Weights of a small mixture-of-experts language model, trained from scratch on English Wikipedia: 32 experts in each of 13 layers, a shared expert of 256 neurons.
Below are experts of layer 3 (counted from 0) of a mixture-of-experts language model. Rows are named router (the router's row for the expert) and show model dimensions 0-191. Each number is 128 + 24 x the weight over its row's rms, rounded and kept within 0 to 255. Numbers have three digits each.
After each expert's rows: a language model's description of what the expert responds to; "gets" lists some tokens that make up at least twice as much of what it gets as of all text. This comes from a sample of Wikipedia text that the model never trained on. Tokens count by the router's weight.

# expert 11
router:107110125101133124118146118116156107143115205105114158141142108118116105094129137123173088148125175153131114140098112119156120117122075138130071141123111157118147148115125090106128166130125123079107162121122132141143111122153146146106136117141089118109073128118123129137081183151142134148119088120131109084124104118134137100133128124120085142139125135158091157132130113153117139120062102136127108078144135142132166115185131120130124161109106191119139104124106175153094100095133102059120113132137148123118100157135147098123110136142150085132103152131141085114119116128108117096
Conjunctions and relative pronouns. Clause-linking words after a comma or noun, mostly and, with that, which, who, or, but and it.
gets: " and", " that", " which", " or", " who", "%"

# expert 5
router:075143126101133130124127088127174108131130126171118146172149130154129105115124137136116103108135142150147127141152123163113109120131117134132119123121103148097149163132149105118116188118114126103131176100133152119094111073139175143120104150102134123073134140083095123114097171132167166167130134143133096121133125107162131129164148125127104117126146167123138176123083123131120106132113143127146135173134121158152182103161179135139116147104175138119120076152172148159113147115132123124154122162097117134083144144137100115093124119138142150134144143126124129087105118115092108095
Digits 4–9 in numbers. Single digits 4 through 9 inside longer numbers, especially coordinates, years and table figures, such as 1°3(6)′, 199(9), 1,8(6)4.
gets: "8", "5", "6", "7", "4", "9"

# expert 27
router:115176133159146114150105088118147148160120128122121159146146116113120131188145101124140149116140096154104127095126104162130127133105096141156093138117138109137173133138133168159119152111160157105126134101158170160141149121167146153113140120138101134119113151133185091104088161160122173148151080135107111107107124093144125086135150128155111135130129122091102141133096143115116149146153103085140111116140079172134141110117134126111129143119166125100129111119141118172152113119156148072127126105126129090082124154157148126100126124120140132153116189166130120137123167123115082104
Of, in, locative prepositions. The words of and in, especially inside names like Association of, Legion of, plus within, near, among, located.
gets: " of", " in", " the", " out", " de", " on"

# expert 21
router:128096127096143118137075093113129119155121129098159151132138113150120087171104115131167128126148161138103101145134123107108128126132054161156107151126116089180148128167133154162125168109110143128117139115175157160108109111103118142132101076135156119135126126125093116117148197139124152111131137128112121091136083081139149073151117129104119142088119122043139130108120107118127108122143123134140103119134136176115139124149137130161120118140130190135098070129146150168079104122167135112105145171152127093122074123141149122153133145130146109149107135157153114116140125126106127103
Digit one in numbers. The digit 1 opening or inside years, dates and coordinates, e.g. 1804, 1641, 2011, plus short pieces like a, al.
gets: "1", "s", "a", " known", "an", "ar"

# expert 22
router:119114124088135110140119107083218118132135162145174141147144126165087128137132141140149120142134189156145119119117108170125098136125125138127125102125154134138150155126137165139157127119137087137147107114147137165100129120147130142114126124129147105120140170095144131128095149107162136118146091113147062098147086109141136094161128145158118146127095146102118148131104110137119133129151147098107086179149154144113166115170144129103138165119166189099126120121137154136098126066153101101118116145118106133118074138124158124133144137135143126155124157145139120130117106111098125074
Commas. Commas after names, places and numbers, including thousands separators like 360,000, plus ")," and the word former.
gets: ",", "),", "\",", "',", " former", ".,"

# expert 23
router:131125123103138107154155118111107135123113119077185149081175119157156120127176110125155113104107149167166145113111073165110110144121130162114118064102118144165159146153116109131122138135090129106128139109125119138125151144135112148104143134165101125126111107087153112142101141136154110186138114124125153142119113130175140077115110093106117150125069123137126142151108111139120130120115087112152113153150129125143184113137130110095151117174147151123164131106130146107090068141151110136092129085120103098057125129139133110168111117139126139151170118136134135130133124124102131146
Digit 2 and mid-word pieces. The digit 2 inside years and dates, like 188(2), 20(2)1, 2006, plus mid-word pieces such as L(ine)age and Col(man).
gets: "2", " well", "y", "ly", "ass", "e"

# expert 15
router:082096076141131173154147064133118149111133121117128156130146104096109121112151129098144133134113169152123134123092112099103099119114141141152053135157111110154146134158116089145135150097127136132134134075170154110130092130142157120086146166135092122123166147119173118140119156174165150098130106164140061093145126127157132124117120137102105130121103118078150147117106129133146163128142151132111134127131175120116151117161148118130148152140138150119156127144131102133102072141146134083130125179113152144082104147140111084120078126150138133159122112150169126112100136124133107123
Pronouns, as, common nouns. The word as, subject pronouns he, she, they, and common nouns after the, like number, part, base, decade, world.
gets: " as", " he", " she", " they", " it", " part"

# expert 31
router:113127146081163064085084072107203079154144106086118153132136099128151119128127154123159098130132144141118120092099116104131094134104120127147100100172140166174128110122115084117095142117123125128116098109168150112143089093125179159116131141132152115132061100089154120115118094155102137125130083095123115050116133127127153121160120127135108141104104101114119134139105116109127170165140116154126118135151131117141127101127167140068139116142130172125138112152133129114178107129120082110130130129132084112098125111153133109111148144128150132070179109135132087132146094132120105147
Infobox field colons. Colons after infobox field names such as Died:, Built:, Former names:, plus en dashes and the first value token following.
gets: ":", " –", " -", " —", "):", " name"

# expert 9
router:106168162135112143066146148153111111122115151097163138160152107157063093141145129151165096117115137111110131088109129118094138119121116139127104109171113119109108155152162176151095132102142117115114163121170173109131144120082102140139142172116126108099083158143102135100091151165157139144179152110119133116118103111084089137137109127111115170092122142101067168119113117141094158121062065119142091140134153107162135125125148121151136141141137134114190116147148131159105091093158110084106126149132119096094077137140091117130108129168144139124136141129122088120122119116103070108
Year digit nine, word onsets. The 9 in years like 1975 or 1966, plus opening quotes, apostrophes and first pieces of words such as st, sp, sh.
gets: "9", " \"", "1", " st", " d", " sp"

# expert 4
router:125123167095118093121131095127128115150134163141135141126156118134097146129163152084158128118140148138048109145119098203157125134154091133137132153099145136118166160142142110142099131111127134099133150161126182121147127113112130144153108125143058111115105142094138106110110134108173154139133141147123111095121115107121117126116147123195141137140101131140041144141129110117144144115146074110128121077161111163142154086135144137148117138101149140114153134123130140147126119145163126114123152135092142115100121122148104125133153111133136096125134150142131117130137106111111129066
Section-title ends, determiners. The " =" closing an article title line, "Location" in map captions, and words before nouns like its, her, other, various, many.
gets: " =\n\n", " other", "um", " its", " her", " his"

# expert 18
router:093145137139152129169123090128132132137116121099156142111128094164079115164134149107123123125103147192146129150124118117104098109115133146075120135151041165111119127120123093123142147151102076138128155100151171125110154124107111127113120139159151105105140147126150113138131204186117142132175122127139120075110134135134165110133122143104116129106098106126092131114103134131131134130104107171142120133118153102151155103196149114145135132131153116125164116183169136151127104117174134103104164144068125121104110125176125095116134121173142105136138129120154121090112115104112087106
Infinitive to and complements. The word to after has, according, due or led, plus up, more, increase, addition, and some mid-number digits in years.
gets: " to", "9", " more", " up", "8", " due"

# expert 12
router:114127123036099094131099128102082119129102098092169157125155128117140117083122129155137084088149147122158134152127129193191144119136155145072111128117152134171156192141127158115123134121157143125135155135159175111144104097121116172142156148137158121141122178102172106133118083130163135105124131133096084133143137100082131140124124117123093141136127096113111145148124091110143124120120133110144122118183130111181138113142126105124140125151110131119156121155138136129124102095162069134098145165131115109130111119146139116116112088148155133197142170154099127143143091101103104147
Prepositions after verbs. Prepositions and connectives such as for, to, by, with, on, at, from, between, usually following a verb or noun.
gets: " for", " to", " by", " with", " on", " at"

# expert 10
router:091152127060147111118149142100141133119105158107162147172168138112104119122119159112141118117124148139131142124105117138165131130128128140123128119148104110118166158113172134176142130134141123145104152110110165148098117084119088122117160185155112104071120140108138088108071136128166142114111136170153119110114101110100098116122171107156074114134112145100162146127124146134130157139145120099123127153171134158132184119114124112104125135114142175092143091120160194138184153096153113130120111154117109130102069150142126116119123120149138118122144128134129112128136110131097078107
Capital initial letters. Single letters starting a capitalised word, often at line starts or after an opening parenthesis or quote, such as B(azaar), G, R.
gets: " D", " B", " M", " K", " G", " P"

# expert 1
router:111111164111116136150101072097115145182125124093112146102135130140118133208135129146128127110132126155153090128112118129153146123132127151150134123152097109122143110102154077134102096105107074115106142119116139154160150113136155155104149137156118117116160105090176091133118109100137132099185092172135093064157122097131113105057117128140122141161072148126147140116127090125111169114122156160133143156127084143118135117137173102120127156127097130091102104134129165121134083128163139099117144137141133116130108129161145144139117109127147110157147163169137128128135099123123143072
Word-final name syllables. Final pieces of split words, especially foreign names and terms ending in vowel syllables, such as -ia, -ini, -os, -ol, -ar.
gets: "i", "o", "in", "a", "ic", "ia"

# expert 25
router:103131142129116149126098108102110127150110173136129149124170091151079110104135132089135106123142125176093123125131128121129103138105123159123122096100104127108162120112163156136128137110161096104128160094128154154126142133154155153119157106142188117134116079110128136114095113126158136135122135155131135115113099114141100061147135130139108133116144127137124135142110127130155152124165135136093086134158145095098145106187147144149134168128129099101124126132146153161079096124158115109134151119092113064097124153137153127109119147128133137147138166146110119133147101116124120088
Table cell separators. The | pipe between cells in wikitables of discographies, awards and sports results, plus semicolons separating list items.
gets: " |", ";", " /", " an", ");", "\";"

# expert 24
router:166134129153166100104113122101169128161146114154130164143164108173128098167134157158164137126133140161089119140122131190142141090147130125107119166078120119148140164142127119130098129152121121115116162139123119132150122086127126144129106115121166112101108111121157148155126097128135147129122139113130123132142109090159169126100130105132102153129132111148108166153106090152133133120144155122154119125173089135171145092113146099123135146129106140110106067099107119103162121067147137077077101164115097134138087106153157115109134134148150158166137143167123171139148117099109171112
Auxiliaries and main verbs. Forms of be and have, possessive 's, also, and main verbs right after a subject name, e.g. was, is, played.
gets: " was", " is", "'s", " were", " also", " are"

# expert 29
router:123121135146134149084091095117137094130089114068112131139157117150134112126128101095163074104111118144160098102097125169148099117138127139097107155110123116122175153131153132159132120108140161106116114092098142095159173122077129139125113142151103129091107133112168098171105076133148180106149091108110093116109136087135108132109176129178088131114131152085175167131106123136114118133084116099100112154140114127136175128163131125128141130132120136114134125131116177141136121084168115152163137117083137121128155134147142115100121132157133099154137139134122080087135125094091103122
Sentence-ending periods, table pipes. Periods closing sentences or abbreviations, leading pipes of table rows, and dashes, as in a.m., Tucson., S.I.
gets: ".", "|", "–", ").", " season", ".\n\n"

# expert 14
router:134122161131118143075094099114112103136123177112137133164172127120119107096115193127135147095101149133085149100117102132149125126133157159121127150095124081164110147144185137163144200106134135119121136118133132174142121136108108122149117151156095119100129159117103138124129145157139155118182132112129137097143060121146119155145165125121098133128140137141133116131110114134135123124149139167145096142144142202136152100140128127109137155128126104143128117186144155168113142086144108117129113118116088104081094100139157123175134118143128125193100144148128176089150132100116100092
Digits 1–3, capital fragments. Digits 1–3 inside years, scores and table numbers, such as 19(3)0 and 201(3), plus capital-letter and 'ag' fragments.
gets: "3", "2", "4", "1", "6", "7"

# expert 16
router:117128116078126154122120132144117125126142147102126136127154111150155137139104169144167107096111197140113113096107099184111113126117089137118110139166138183141138102153161119183131130133129103139128131097129135091134114109147105141045166153132145114119159181098127113124112117119149160110091128130115129113119117111146117118107182074141127154118110165116145131141118122147143147127136131138126088103151120153135124104196119143145124164102139112119118135129090148120134123142118097150108126113100151122123128124127139122131119120137161153173094121135135067112144115108079105124
Sentence and section openers. Sentence-initial words after a period or blank line, such as The, In, Early, Despite, plus == heading marks and month names.
gets: "==", " The", "===", " In", "The", "In"

# expert 6
router:110162156058103117126122097113154134138121120104117147123153113156138121130170150131141083122134135137073104121126103131108134134150116140113145113115146146138125157098172136162110147101132104114113141112113126147125124130107125157113140154112101128108140116132147100128130113136160149130103100125151116110119083125171106143114146108147110137124121095148150130137141135147136155125113112121124088128127114115143136100151145123114142175144157174125132109138146160156116126038161111125103133085114129132127134110145123126152131123150150139142104162148129178114127121088120108065
Digit zero in numbers. The digit 0 inside years and figures, mostly after 2 or 0 as in 2000, 2022, 500,000, plus zeros in score tables.
gets: "0", "5", "os", " million", "°", " hundred"

# expert 19
router:079130107118126114133135101141142133138085100110174160128189100106152119192157124099140107108167144131121134128111120140093146139107115136113079110168114155133149179128126117094105171122110116084125154124134100109123106112079099126130143142152116120081087158137176067103094103148113123121126108105142128102107095144144116081122101127128094190148109151126120140128132135121141145112090124113088103127145114144154156112119133096134148139144165156122164091139143161113155085083128097111115126145084164117085100132153071130108142113153142129128122107141138104125137112135110118117
Space before numbers. Bare space tokens before numbers in tables, infobox dates and ranges, such as "January 1956", "| 42.77", "1967 – 2023".
gets: " ", " —;", " them", " their", " twenty", "frac"

# expert 28
router:084133153099143120138142079176090093134132146088178174142132126145117142125110124104160090104147157127124153117136112123105109133112144168088102135120069177106142118119112135136162155127120150123086112094128163090129115094121116151095117131129150118116125131104136106142149153119169134118134103152133134083122068116118102122125106086151098161115128127122153143137100111139111156121127118124143088174152127114118121125150147134115159155096159174150145115186134161161112077123137085082121152136159142096099074149127143114108106146152159117176099088146122120150139132114121097125
List item dashes. The "-" bullet at the start of list or infobox lines, as in disambiguation pages, taxonomy boxes and "Elevation:" entries.
gets: "-", " U", " -", " al", " San", " S"